Weights of a small mixture-of-experts language model, trained from scratch on English Wikipedia.
Size: 8 layers, width 256, vocabulary 8192, 58.7M parameters.
Below are experts of layer 5 (counted from 0) of a mixture-of-experts language model. Rows are named router (the router's row for the expert), up (a neuron's input weights, with its number), down (a neuron's output weights, with its number) and show model dimensions 128-191. Each number is 128 + 32 x the weight over its row's rms, rounded and kept within 0 to 255. Numbers have three digits each.
Before each expert's rows: a language model's description of what the expert responds to; "comes after" lists some tokens at least twice as common just before its tokens as in all text. This comes from a sample of Wikipedia text that the model never trained on. Tokens count by the router's weight.

# expert 24
Description: Personal first names in sports and racing tables or results (William, Mike, Richard), and the = opening a new article title.
comes after: " |", "-", "\n", "|", ":", " USA"
router:146136120069097117196157192225083140141098121097163171125078095156177105131117162158128136175130144111105142093099121117101093130142171174091089145111131144099092126099110170128126092109134145
up0:095170165087105105152098157094124070142131083113164102147159126123131083181150163086105116166101133082159124149139082110139077146123142139148145103194128120156185167175146120157130151075153099
down0:131149121180113123113069078166167138162067143134158116144138138175157018139143160092115119193126074108167096154099110131096166041123107159099078130148155131168173128130178183139151114122165154
up1:141082165122130081117163103094049110095123142107152105104083122143167123140117107126129118073123141104136155056123106120132087184125094090154129153151145167167113168094169161142152208154161155
down1:157158077109141134149107076086128132141109185124049144153117152160188148139087138140130060141118146139126145132093109101114111112138174150170164145120140162166112155149131136145093181125109176
up2:167142078100139091123092129113131072179129173187152140118183145128166141132179190113094123171157124102116089118119097120152176088137130152108098143096150061132113116110149104124094130090108113
down2:137181167159083150119078130123092070135132128124138099067098145126101188111067172124133153155142146104098100085107115127070121170041094135128098095153102111196155118140111132077115109130121116
up3:118126157068197137136177116083090114145172137136140096070118122090101151202101104120139123147084135118100066088170129146127126104106098103130098199084096150111177135064139130093079125078137146
down3:140167176127165190149107169128111095161097101100140081150098163111111209093111125116081125168084148113131104118152170122170135170123100124162154124119150075090082120176136113061141143159109136
up4:117135118120163121121105147099118128117096203116135136166160126174127117123135132101081222111115157072115175137123113116099109129179135099109061180153144139178085121089159119085077112146124131
down4:093142116112115160122119154136136093140187159169151144086134147160120101117200145123106140182115127155085076173141101155143153105118164092087121107123121138141138135185161142111159098096153184
up5:133127095128117158099135182191103147097161101130113153154157136157179073118130131135081118081137094059099151041118180161150108137175113119161087088154123123122147104102158148120175140162142133
down5:150138143114124096058108044078087122126113196121136140085134155090137197101183133090079081124150099091164068150142087067162110138125121091100155145073174137153171073141134130104068100139161149
up6:079123108137059129143104147071100155163121107133095134154107129175166122100107111121160126139134216139110169096168068092128102121095117071059153133152108132122170128132077147120073111076100098
down6:123155132132085135112152155092151141124114164180133108120156147132140108149166098062105121107196150096129162154076143140134162120172110167179089124132141101143101126138094139074186069119121116
up7:208185082097126097152122103158141076117133166134135151188115170111120181094114078128139127130077187140101086097162098125076130097112105116093099126180177173093156146102142104147135072199126073
down7:141117158095164179114168104109133147206119157135174171160112141145112117102180142136202096082069084097086157073088145166112180128119079179095116167126077116185097150165128082059181102170123138
up8:135101143094066116113065110115148105140136137173128069137141143159115159133139110140175167096159102093158143139152120196176121147190062117129121118145136168150165113114100148135157145167112229
down8:105116136130141164113151171114080108050115115102095186162113077129132164090134105185232088123089135118169155174087097123088152136099194179108066150108165146160124133119158150175135117150145149
up9:154161176134180161085111127101112125167156100150164102126094160144141107107130105152055077117150164162114091110160159111131141177118116130109142130090126150178144182102112095130096147077130132
down9:166131178088160139129070124146097161156139110104119042119119165133136180166124171182075121149117135102123093154130113114108076088130098144124182158116094120090134169124134125053128108151123096
up10:138137073111111138127106183139160095122167119077160144123178147165052155162130154170068136121128108114182138114150181123113125133103150114063164086163144106120132093149075144123103174106141211
down10:099096105129118127129085136068144131134123139162141148107147087075100090083118096112163106058156130155160112113095101135118120114110147138165105153053161088088153113123132161187131105139147124
up11:141064157074085132111091073130146140159109179087130107126142193198126162079105116121130136194131120132160105143175178094150101125116127163127092126114164107128146060135132140084140150126117131
down11:133157117087017126175123194160127045136091117117135157077071116134189100124073117097093128104114162138099101077115135154189144108150105118208144095097144098083090092114114130086131136116153156
up12:167186144207144122126067081092102130097133091146123164141102142094145100160116060095178105154076099129100196129197083170121138116130127049093098067112151106116199153073109132115081137116147117
down12:102094117070167130142092163140148101119083174110120100155120175092081119130070160169093143166147161163174118065086096121096174135186077200078101054149142144163081097200183144119104172102139143
up13:127122092200131133088147073074127157126227138142147188098103156121220131102151124065081144126144076103203141076108150088148142145159122159185122131128178153159137189190183164123115178124133132
down13:120118144097108132129154187166149073124197061191133115122163101137130187104121123171137155112147117156068143139165126110171077133133111124097174112066086139133080115108120144122110184146154146
up14:112091102140127108166158110109138198084160153144102142132131118125129133160140129153107133120129214170115141111029124083133132180148070141111104157228116124108132114055114222158160237123167144
down14:132149091133130204132143084148183154088169149091082163136122170097106150024077175084114135120156149088149128158061144106100097107134150137128134206186172179099125064134188181133153134110109147
up15:167119132143191121097126097087105138176123166088091103073063165148141056143047104089182142117137126188072173097150170154083070097111170082105100072136144096105077094086195099110167126133103127
down15:080066108103084149146050127091094167119164124136135081160141109160120146165146140089148101142098130073176164107114161190134147153138153180184135115165132098146129102110121163071070188089212148
up16:133219142109170158099139122162113134138117044146126135080164134140150122125093177153118089133108154112071083098143180129058122083135152109159089121094137132137123144115079118135177110093078044
down16:108197150138094166138158133093057084106151157141143080124130169185180162143121151088177161132174115148096107179095143124107158208136157134121110169100108154174133124161124069059141067124171152
up17:158114114112153174142132188142140134157130143122154132077145153135143123187129125163168130142135138155172157162148147093120134095074073114147204195194234081094130086117118198137137151106115176
down17:071108184147146143164157080122105199150193170066107126100143195138118205105118066122130119064107125081156127120139082075153135106160149174129113142129114122131087124085150146164097138096143145
up18:150130159084110118129100131196105118185176129161108129104137164123106127089149110136098176123059055124159137135137146147138139141111130189157103169143174149142107117174190182145103069160161162
down18:131145089132099099123062173140141100125096169095133114102110107057132076100164155153103107096117117118140154138145165137079203165190126128175140114135148092134137118129158080089187162125189116
up19:147138036109073105135127175201119159104109184120161100142153145108159140136087156128133147101094123106105128129114131106121063154124067101109128085124105041089114154051155111099104139111085139
down19:123173145128142145111108145182148151153134118164134094119162069171118124068075118099115105128086124078134157130124142115117177144144134070094159121041112134109127134157173099074137094126112137
up20:177122141155076126127179157107095111066147111191174149169051051154142116155080106140095127088120120147138136108097088091126141111113132071113175100130103107142129140104118158114125122138117171
down20:083144162122170067137104123155100069118116153174067115107158149119113203060127093111098081177153083089113095131127141188128134109122137115155120107179132173100119120115097143135176154120151127
up21:144052197140137149147156142190146068150141093164121137182131101118116166158091154144082091173108112146166140118096147035132064174175134147150165138201095142125131094106115143107103147141140110
down21:148127103084142157084146166120121105107114124105097057098153107128106089124107026089121126129171096104084164100123089129160142143154103123137170119121189092151115092086127125109114112137048109
up22:130088173065161159193162126136130101174093054160111123142072129199120084118065149122092081161160088093181104135102169101141134177124076068103066070092098087129095110087109158116091122132107179
down22:166138169125118086137117149110089129114123143145096091154105138083106110141135097185125104073102118054106188111101144084051074178191109165142171146132196167125155125117132131126134149086110093
up23:125093091104153113128100179112125088103163193132117059088088077190146136113090083091141093079107204148157120123131121177156133097140185100039042110137111091101214127108113108120108155132126175
down23:090163121085157109132081221145191108117114143150132131072110126115150085152107137131120107118119143136139166094078144234103097167102076127164173096159133118056123115089123070078117143151103196
up24:161105139164126112166142162076119082109159130109063140111171106148114143107079120122120151117108100136138093159168167195120062103180121126164130136113137160126126095070131106117141136153144102
down24:107121119194168106117108161119136127069095120122129098114104075115141150176104134131131155166184170124141121164079173106127143070186112168110111138103130115184117114119104145116125117071092087
up25:148149128201111169149118175140169129173090159124154089054181087150158131126110126140079138180160135174124153168112086153164131106117127101159127164152143127172137158114156142178177146100137107
down25:156124116133111127109133118119174122139152126091193178160112127183134137106182114100152133076127157067121087053118125100117075139143045143123148154147139163170115149132164076085057124111131128
up26:079134136125122147146113133133138152139067136157109111140141096116141114123119175143110114115164118093134127106164121070102134166109158090144137140147066161140097190149168129128120178125056078
down26:132168119116158107062174139114110113147160138149162139107139102105135163081173153205114112076107114133131192175136137176082096123071109159121141099127129144105150079160126120167103098150166113
up27:209121110113100132137095168104103160131063063101139091152154157120170157149089157121106132133127154126145128124115159158137106140155108104156080185094129122128116155105145108081131094133160184
down27:127057137063095163080109074105169160081098148181145122123105096130089224125099188127121103115176109130147131138123165150125063087116160101152141140155119154134100100119135109106094121169172140
up28:108084135091138106066135153139140099074113153114106110126147153117097113116091111105034112211153154143157124143134133106126166112143115084132137179195118110138137121188159109126146124113120105
down28:067117110141146154089110170143161154156082197081126148102097147099171092102147164110171119091172090168138121150126168202137162133112169115070113112068130147140088115085214149108142122106160191
up29:126085098100078120132128132072141132122073133109134111171092186148137115120135079138129137087158102100101135127136107125098145144135082081086166159135132160178111138127142183073104101128143109
down29:180126087177149141146127141141108084117163114188126160123160097142094144120162153123108155124139188078089096128160169164129155092148169155163074163123162133132133120115134092171138169151068193
up30:136131118086161115113109171067134160121115068169110141103135090050143058107143119166166162104076104107091110146104092157098115164119138188157193093172129134154107143059166122133122150189090137
down30:130156164130128059144101130123106112111121155107128123168089095182173123178090155167113164072163121157155094030115102127092145094174083072138091150124113126153109133177110122123069125141086100
up31:083140105084158057102194187123174149120152082139176129132103158121150128094066137131124100158065086115169159090146142166155172110123118122133148118117145107133095068105116139091141125192100112
down31:099113203085067114124112171159163074146136104141102098102104142075147159053118117102153120126192182110130145142157114180089101120156112182120131138129063152078082032148122119124168176079152150
up32:088155129166087092126141132109177087140179094148134134111070120123186156134140084144129096210107080128119146156077084173118106123120118143146115134153104092107111130136188158094097142109146190
down32:133130099116135132113116116139136210099150178168102095149151155146091154075168121176133128135123147139111095114107215104177130130122141131094129131174105086160075127124136109096068196132129168

# expert 58
Description: The article the after commas or prepositions in news-like prose, plus US state names such as Ohio, Texas, Wisconsin.
comes after: ",", " of", " at", " for", ".", " by"
router:133138149059088121190131146166069140155131094124171148160093147152160129136106146147085149126110186155116204070066162086140120126081134133136118104158120142111122169136117133148154110120106123
up0:096156180066132099179127142150116150129155184132166169156126073110128107098130146124153136100122087140088151084082102157066113126113115067142122120142170125015115110065159099106092148198165172
down0:179129115076120134059152168102119055118084129105166167111104115149125131100118158079132189133101099103147166069086144118152187105103110137144128159092116091184139163123107175113142165073170192
up1:116138144170145089133111129108143122109203072187131075089116142116099142098114140175124162145146126081085075103070140122110128127083124140169146119117129136170151155133123096106127144107170148
down1:167102092112124162104138120131090204131136131205115135110161165129139127127145132121149069108103129122115190093109139118063140088141150156064131193169156144104108127099152120151137152176090115
up2:110156082172104126092098082152186090078143122081179161108089109152135131082137188113107111173098110087138114170123170159092078181118116126094125076131097108117142137146086202105122129125171181
down2:170154174139121190172109121104085096162110170138144126193148138094158129109122089075174121161136106131112111106145117111146215087136103179111110136111152138133091080096187095136204112118123093
up3:111098102178084180142122141151087112095072082081154100082193085166159137114157119150076137155098149168142150097086117124189126137107103162117041146193129106110128204160157143146112114151119154
down3:128140092145127148039082169146104189136105137147115117188133118130111153127159125096143098182125133122140211110134127114090125125087110140175135144070107188180116103095151060188123182228128094
up4:140167133134224099077164081138124086069153077185132129098144089059109138084148121166147123143116165168140119124198134078077083176090135115113148125038130110141135143094128156120118172097080111
down4:177093171123116109151121110179093125101122151103176121166088148106092145190126077110117081098162077113105095110131143135175153080108114140149138113253161133147122092127075101130116115187161111
up5:168098119087107139095117115148117113129084167100081118132142100087152135130125106138125124098119107107081155111158132126131094099081152123151107165108098113090125120110127088066126122201111113
down5:101119094114185085080119129155170133152129103155075125107143121132087128159057158088125140138102083143137162175095138123150099152183125115138129099083118128152120129162062107146097086105122064
up6:129155109136103072128098119111206105155163182169075082100160154121138142181183109107130173122161149140161070110165092120131083052110161111099137145054153140175137128153184114134126113106121071
down6:095110116142120136140154100106095102124118111122161131175106092164131127166086112100120127126138132160106099109122171101128204129149132135152113092165108099107128115104063071113184144117127189
up7:166092179173120176091126095086163177160127109188112126132107164089095107112137116100128136126081135127117132129131140108119090137130084112103141107110139107046120127144075115101089163152140086
down7:076101073143172115155134063169115129093114150104120117121148073147189203189130079144111209160178078117149142166167176135133187132136113105167153131097110171146137123095166160127190152141118148
up8:114183121111132180098119128135150093113132126084128124140079161143178152086087101179129097090071111162135113125146132148103084121090108116049121095123148093096124163107136121155076186160109166
down8:170126185149155119136135086125124084132159124173096169108190110137094097155206093137125146112146148101119074103099156089123105140132140151172126141128138175115112143164103155135163134095120155
up9:120162166142136100101168141135098064141121153133088147097157158157127127121205169122090201146121091180084149157103118143125150165118145151110153106136093097140135126133132145119084119104143123
down9:091111146156088095156110116119158127092173154109145171099096145120144169138102112130163164126126123140150115063095110119151114098117063126107139087106148107135141115085152107148121099177181101
up10:089131147185086148144120113123176146112148142162103195147103176122179066131158133149117158169161111165147138118108161155075137132159169125169126173187202139036158164088136106130109130120097114
down10:147138141124212193087134087135078149149082148090109171073162091095136147113095093096120131124143141130160121163152117110094153146110188088139140174120173116110143157179107089112126095113156149
up11:201166159115181130138150177173176151129049158090122145156117122195149086094120118133159129132125160097078088095127164125147182148107112088175129143116154146147102093174090149117097112123104136
down11:095091137136099158163107138093174137128142136130101121104167137159113157038157120103100172121097077168134129114171117163147108070144126140132138162163111158170126164122086140117143176128110107
up12:154147100117119072132196106133142104184146120123090073138158135148124143163142103161102139137125182100134121173116103067142149146164135089113131124154088177119111125130170182137123188107055143
down12:217118123165123198147104150131184083112134106112104117136125130089099085122125141113126121091149139136091168140103115140134073054119169151200153130130146122105101066120121145105059120158143138
up13:138117142142094108144127089137160123144145093137139149167147220097158126112111142165128178161097110151140087106119103119112124168212148084080078129116129147072129168214190154132154084076151098
down13:070132180058129114174080106096112075082174153180134157113157074123162135135138059075128045141136114140132132150134070178126153117112138107138145130113069065131136115116166113076148128111130156
up14:126092102099106114127050107160079102076063135107117087117158136078124101090186138131100115083152121165073202131073080128142119079114126149153121096133129171170166132164131162123142094077098109
down14:082105120112129164066179145095159111145145059155165107103111125162108070140170125157128107135116106175151131098108148099098106175122093092061112121123089099073122167125151185209099083113181137
up15:102158161141084081126075154148131119145061172102178111134123109124120077101038105123152127146137152150165032111173072160111154089141130104129120138143135074119115143122110136183170172121134097
down15:182095139201139138143101104145177144124126123095138159165153149123023117142149159113108147111138219133122115149141111161122099122131116089115111145084062160115165153117139110116167137143149152
up16:113084159077075174107120140123157150117121084112072165165098097105116079104195157182106186141086194097103083134094147091150098145135108141193098067066080160186151088122116127019067175177129169
down16:161126084165164111186120131215164128123068117145176129154139143107170136140078106099148073095128146113060127140239116122135112132123155138077130154152148100070054135154127139176129149101110102
up17:150093095080144145143129178120124134082120102150139117183100109132055049176123155113125134112117121154126149086120108149110174117200087160128163126101133171089113114152139068133115179152098089
down17:134176081143144177093138146131141149144108183125153186078129083157157135102109167126111131090101145159136096139121129072104139096129060077152123133103116114143081201113055106141076122133143139
up18:133075088123151056128128178171093054095076143150103179132134092110164104127100146127117067113067169110060125106104141089108112054146113095099192179154151167132122145082156110146073173112055111
down18:141112103117127138145100153169168164123169107121169179093104070175138166197115092101081133087131139145114116114188165124157115190130170185154148198098056162148130106160135161159162071142136151
up19:137053087138175161145117154070190132126150097150119098088172140137047134162086124086167086115125139116149165144166093116130109124136120116176126150182112106151066098113080101164096121131118144
down19:103173150111051048119077078142132168182139105113088166173102139105129114165141163140132131117122161116099084100102090125148151111120135185119091112118159138122115137131143139067133108150094100
up20:110167094085169135137141148096132058160093161126087160121135132138148101076128155119087142111104180165116137090094119104097120140110112141111063142091176120178144133113167113159114087168169112
down20:081171067110100134089183155151071113120088112067133113134162128087164166097126101148141146131141159099151163155152082142100179119164196160156113137154086124107141149121106096101092181161162123
up21:140099121131121123125141177087131106167064091138190122168126101163122068101163130133130139114173143101063095152130104174109154184090098153160102213084189163149113146100150066156171105110105112
down21:072112124132167132121179114191112120168148167110147082163124100149150174141103083121144129160144159190178136080141165188137123158170161181147111053161084074154060121139123172095103067157168127
up22:165075165130137099124118060149110175121130127112169144087182146206081159099170135135124092089125100119122135193113101129126184106157137142046105102127159160079020097196092093091112134104115101
down22:157122123170102110103130127122063134149111126148118082141134094112128139127125114147127176134120120196187091123113140121113121099141108115092173127117116123157155105076117108128181113143085081
up23:129188133167159123162135143157100122142110108140097125160126117159093171164113134137189171118153163122093141107145117129151138109166139112052124126133203142124114135153099150150114106146092086
down23:096041104111160147106107121108095122149153132128115161117114166140129098209137185086139132211116085157176086070185081080074123097125107175145123093159167094088134179155120105154159160158173134
up24:150126151131154081077167105124184121175118106138136104134134089095160098143128185102130179109136118114069097092077153131121196086111138091069108103103095097150097173179124125152044143100097164
down24:081111174174150137168094153114108109081126064112202140084140103133117195142164112144191141078136165118109118112112170067150128124148164135108133106084190140130122091146160132120132127141134077
up25:110116084107134086135149111092138149162165086119126182163106151106138173123107148133165106169078126116154084146102132155182138165062113104127114122107114109159092126136188130097140149074127134
down25:144144169089158091129113102134121124141108099124155085129160113108117107098133135138078201090176123093102121075142095156104097130190115129100125134174186090135120124131102099101135117137146107
up26:134140082154110091108128129144144098077104120095109109075130121091120160088084104140168127166104151156155125087113115156133180073134088126085111116122135155112176162144134193113131111200092120
down26:152090082108080076165162131072128134136191108084164161113104097178150106077206137136161092046109156125123127135116101105031145099080114122122113127089124146160124133117100176139124099104129082
up27:101140118135143148102112093111171172147145115113115123143118134138195119174167191127107112079106113207084097078151186177118137139125125155105073088086112148171104173168171107152115112134150134
down27:126122146185071129117104104175158125144104098161149137139113098125124173127118182101097144166104073121119135137109110170158230147085149140096073083124135119096101148146091068082168082124123101
up28:096125119120143127098109156093143146170105117076140082090047128106098133117111124128166087067154090147161088152123091146102101124149076126163107126136134078090046141161157125125125150076103161
down28:101090104152111150131147107102146158171174120203073105153119098125164163124163148142144197168077136174155125122112093159109126188150128125108164171113176144160170140114110117125120139123170153
up29:137158146116112117073127182118073164100121097121128145140137117140122098134131136155095130081123115109143068151129120108180140126121129139134198127127060163125165111037117181095171147084127170
down29:141082116141137119180093194170113134121126075135122062142116154124161128161056132148139107086088195190167136089134143189097117168126151152083084155117170119120144057132116135077061183127152088
up30:091132183098196143136127087164169122053141152146108165092095115114120101146128104132089129145183183158081155141154172150148066120164115187146144226097105131150163138138101120111171142104120130
down30:149088142119140091119097146139115128143122110108151171132153120173159151089140071149098147115082133129161122128110119062123157160149089105095133149159131159152127097162142007129097133161130090
up31:119173131141116120109160178187119077129117111133182145172096125135039109100092159124101122170141111139162121159030152175126104155075104070203148119080106174140136152103094089115143080104121188
down31:110146147138138124097160103107161140132116113144149118102123149033137068109123114200144095130104136153158145125090143049108130142143144139084132144117127090122173085084103117096067154116150161
up32:098122158142141152181127069049125075133149107147110117144154125078090162148122089119098089117129102057154140212138111159111050119112087087174120098107154150153112144162185163183095144161112127
down32:124092159093192171125131149075186164117140135097134169052149063129169103195132150121176111122116128092111130109097095158123107147124137104107116143102104111125164158087188067091173096137097164

# expert 0
Description: Comparative and superlative words and endings like more, most, less, -er, -est, plus common adjectives such as small, high, young.
comes after: " a", " the", "-", " and", " his", " \""
router:120098117071145101140144188154145189094137083128143127133117054126132084145117131110119204204083121156142157109122142100135116143084199130079164151099129154125108158047112142169159195175171119
up0:122115092069145053103092138157125161119136091148095129077139179125075132120120073155077117065153134138159106179123087120083068128081092147118118104134175195098169108088092073122113123162092184
down0:058158149164109098122156150087144177104105106058111148139088133129138182125095104171147098144100134138110152140135141177122153152175127121152077093143163150128108110117154070132145205085094097
up1:136158105098153123104036148145159155140082073153105148179070141116105168224116115201137135169148168109102105123114155146080097171172135088130153104115069147120109127163117123149111098121130145
down1:177131132138101097124088114147080075158128174103157147143127147132139122108147147095138113177070123147119080116091070118166127092128136136060032126131168163164094175086172123152156112141137107
up2:147136141154086128113129082160077159099116180054124094110164117139050055162191138176090107142096149084135110089095134132113075184128099134114176146184092117124120143157213186125112154140103125
down2:191188106116124118083118168142131136172124141105083163171126124103107163102084061161116147104081113097099135122135115132145151126142191119118090156162135127123136136197131126134173128123106143
up3:104099126135096167107078144103119136140112077138113059140182170140106126173118099168160154091085152091172091157152116125078134144181108135175142134103076063103077078138096158166098119079136103
down3:167118107174130144096149063116092131095138145163145099123133172122199152144104123111179154150107116107150113092134148101108076155059172109154144119116126133145107060147170148108160094120067085
up4:186147146189139073146135119134120095123123091148133110172145201115180163134119098073020110109161116110082151122099138134127095098121137124142141061172152152063113162114099132063103130141148063
down4:142140191059142163059168121096210131121094087119148135160122101134109128160126127074128103137099131133167007111074065140134068197154144100106147169171144142154119136127141174126151087071121160
up5:196093095130102157144116101088118120171121097066162157142131175165112153109190148137139142114161188160095174058194107156159210162137145111076091126099159105112158062175053094127067166164122136
down5:081126144094131171124148125097142110128146146130111152117085111149088038115126071095104068122176164157135146124094108196132146132123123125164152131031167109098153088157108133122100083083129161
up6:117074164074179134137183158087180170134130147160121066130136027116103113189107152150162085104135162146109163130165134110162172087144125118106180154157174099109122176103102123124151176110165109
down6:229121110187094147094114079150126087129091121097112120160107138136130149098192112164121091185114142063120100178090110128142120155128098144100145134078090100141077140127110126207165140127090159
up7:139186120132110111116089091131173102142096134159117194052134134136051126143124146125122084155072101121050173190074122135119136167080111133123160116169112123139137151132105115120121108140132064
down7:124114120109115201158059162099084155123106184126140171169124160084150202167145116152131111082180095096161096052086156125149170194134147178124129092140105096090084174097102119102164114138138139
up8:090086137088131122119113048132123127099160111150123145123130156066077111074151113127127039123145132119131128145161131135122142066156125142099122154122110147126122124126152063153179123075112096
down8:166119119144129183101116125141134118153135107107117155162131170143163110144133159105173136145116110109120180138131127183138153176126093103083174114098174065115163173139142139092165083086149169
up9:079130097051135093133163126161146183094106132116087214087153160143157134147116127134102060081091124169161130108145203103132138117102144129143174136137131087146093056166110172158162147146141082
down9:144074156110088147114113110129138119134061185064131133146143184160177167179173133045132152102159078127115120146095142146173088116131169140153178138128127165110122171120145118088149133075126112
up10:122121114127168136155093131095123102153149168153140171093127118181098097096136124138094081124153127148131194132194131153056150080155157164136172185140097120171109061118079095115105168126119177
down10:139123126132198107128141113076099152165149091187087090143125108115088097143079180106149187062127140143137095115172117146106120140116155098074165099087118116203191149093128127081125092143148121
up11:146087112165141156164069141121089219141157091115127195100156122090148122102164087126121182103106125091076132127100180118157104096122123113138119152084195132078142115094121095117113114154146132
down11:101108134097076138104106096161098091128130159103089151136112186092096157152082091133178082154128130141109137181071145146164132127067107065135142085130107106125154150068100103107177104104108118
up12:133160124086107138122198134157135075145181126097054148131185168140145180096152132123115094089153160182113139207117101082114148111075125123062141116101191128177132148148104132147105108153077120
down12:104091158179126130132142134149072141144119128157155132118147113135176095135133180156107161171179107161091107214110070121148131119090134104091147112137136090153128110118129132170191110144112158
up13:106153146141143106134173132108080192130104016144183150103045103091158104103070104119160065122070176120181160122150124107128064183150106111123089147131140065141125149147127122111126194115166163
down13:176115166094119067126166157126116129161083113137146139142112123087135135093081132103170066133133159156199111111149142106218196108177124146094133106111152079124097120128097055149109085095097124
up14:061108169129105163183133071112183151121095121159111126180100147166094077135073138091165047112120109122109111137057131164206076121173115122103113134183139108141129140071072142166129172144116159
down14:139139078103126120148101123105162076134119216165131116054143091140137124163127128095101097130053065153154127035182114118131105185147121104110141139093077152119153126122180141056121126160154116
up15:153115162104185103092094133152164177091145107120112118136165098112147137105186138198128101148158160125114109121155126093112131102161122099138101161178166115148146153130104169083177140114177099
down15:109108123170127111112187079142105182141071107142116149145126145145138163124133154167171075134165099056166126137144174120107147083076146082136134168088149150152121085072182151075149176115086136
up16:155114140071139096170118112124131143150164160114068149124106106099181106085171127071137142132165148095121129130182074127158132118102209219142151123107126128138127138120160139180168129164106114
down16:151163156125129085103144132023115115178069100102161098118155080144059150073093111102192108097107134102128169129102162134131163088195093088140130196173139123098124121098158109118132085139114172
up17:075110172179148154153161138077163096054154137157089087115146116136100158161117099145152147146143144146039103183153125100085192123196076177153138118117133143127193187178139101141112151175066131
down17:104150141123126056094117154143162135131121138091126078084134155180152137107161176160076099100137146106158167119095160103156073061106098203158050148115158147138110068110100118109129105133100115
up18:178096157150114136189134148164160136093152116104191128202171162088149132163149161126141176107168159141132116097124180097167136133100084152138154151191201062161126137149105135150135156130107100
down18:129103101088066168122137098083161095112140141117187131154111084106138166135158117107106115106151079159081121100124123143133089190184101148116154098076052123123135144103096110199092129050091069
up19:094145096076148091112193090124114141109103187153134132137135160097177128166128145071127078045063120139190171143096102180140166140100178149166112195117139102127074081117088165125092119144171111
down19:129151132109121135144156145108128139114099075137151166063135078094069118099174124103183187161101077113119091066143144109094105181067123141160134113124116115149121136087145123120098130144122116
up20:089146106122121127138163094137124176109149119119126122154140127171063086096092175067147138133151162065122174159117179119132165076097100117120149202080140129082094195139106178134153163061199137
down20:181193164123174165094151132115129164123095119087135138128155101088111123102161125199111168100083114150137170117136103089119145139114134118136139151112098138137171106170203064163157145167089101
up21:163089112116129086095124207119114150158114084123173100163120126053131125133129162144136107068129154136114110096105079076139093197107115106102075117073150138179133153144105135146162119174062154
down21:111123152102149195131108139089089116145140094136160122072125125093170171102097134176110135108176208146160181151087110159095176140113148147089154096110089099146151122136179091151168097174137032
up22:122131076145091160134091148135161142138053096092136140141105149127122118094096133136103149113106137120085148128026125132107128160119062159113137071140163156149155175148147110161139109115099158
down22:137112167158187142064195122106198078132176092161160185142127096162150111164160087131154140070110117155120115133142163131106156088107184186107131175109110139099054144145113166102139152161146215
up23:132111136126073099084119109085145154152150105135161127140094127148077123114125107067118091091124135096122134173110163117067182150170169206100110122171163172116163104134122096165166146153101154
down23:115198121141105184131108130125163143100091138107164159148175121160176146111090098129155150081131162144083110093097177134157125118093174152085084147117098121187136093102107104084104175118103135
up24:145127125170095084077126110169134164125118084131129110119138133123144157143118113153118089116128094140123195128137143106131111102114175070144094150166160092079134143139148088042104148109135157
down24:151138153129128144126158164210098052133106129066115126086164107108141132049114074132094107133127160130135145152123150147153147125188093163162119092136166176185088124202182106108184153122078164
up25:142151128137109119141180112169104120124109114165129165137098090108067059186151106107095067169164202101107108144146136109124156138134169151115132096120055133107150118097117090171109157180145075
down25:176181137131097150134133091087186108096129096153114135176170077128132126127112178162131156105130098161210103197158141079161091163098155140111126109091148108130137166117173130091135112138147193
up26:097160129136128117185122116138112023157087101124099150081052140095134155108091165084167149088142065088065091053108159158117147126167104172080072091108135124125184088139104138115131171090140125
down26:086119143143096110100171132131131147098098105139143190117164046167109146108144121161151109084137122128133133139120109120143140133107113075098140174075110139189161126179130144088102101105135147
up27:110089165194158155149134133118137096156112125163173158165181152166157139093106089128078100067078203112142161126125116112141158158086061130155169138125129170108139154081114061120070138140145131
down27:162100126120146120145118138114124138101148153118099158152098177107158150143111154082056150197148115160158112131077148165085090098129106112122177157078135091145108142105129161126125117151143122
up28:094146124084161106109156098121070177144160137127090169122163151168188076164137104144106111157097133131161119151154135162123185131132125151147103125184117157157100149153137181165103143123155131
down28:155119088163125114154141095064139157137105187047099143097089120190093030128179133162108139113126124131131144135119137143110105102100122145095153097155157181152128131103087197133104095157113126
up29:155129146146142149153094169188125163129089098158155073115111141131125207092145080125093143146110156157072098160113142183175129139108150141108128134114114174151214169109101112081109139189155134
down29:086109121139156118107128063068146099116142146193105057159130145122077091156144137028104175119092179100114162168162182131163191110145151162188104140129138137112117119107086086185156133126122088
up30:170170111121092122114172063133123139109175174110173158106185083150178103094117131105123154100137120195143093142162184140054168129139074064106073165105151091095114170078139084178130088143126135
down30:153153107080155093155168168140159163125143040132114091146131157136105089124112138220111117129119111111114102160122094132088136156139153107135174080114137061080107189126108155134126157138135164
up31:092137134144075141170129156148154091146136098117101112099150178129217106151115160126097170148104147092121111059130133142194113111133175083135115099148173176073134171123106124180155170130143174
down31:113144145150145072126119061109093080194120089116121103081119055113051083084109181133113121162144048126118153109146156075080093160182147131193150142124168149126167142179115134190076113140052106
up32:104131092096165120182152148051168149146148104039138105186188136146151124145179101076074111170093154123110151174123100112141132168118139115162094092138168095107144167091126167132068162126139164
down32:073145152141156095132089139099103066131102174144116089053120096165168124126148125094225116166107119147110132131065178108125145090144151109130133133173096126122082144077149138154139082127169145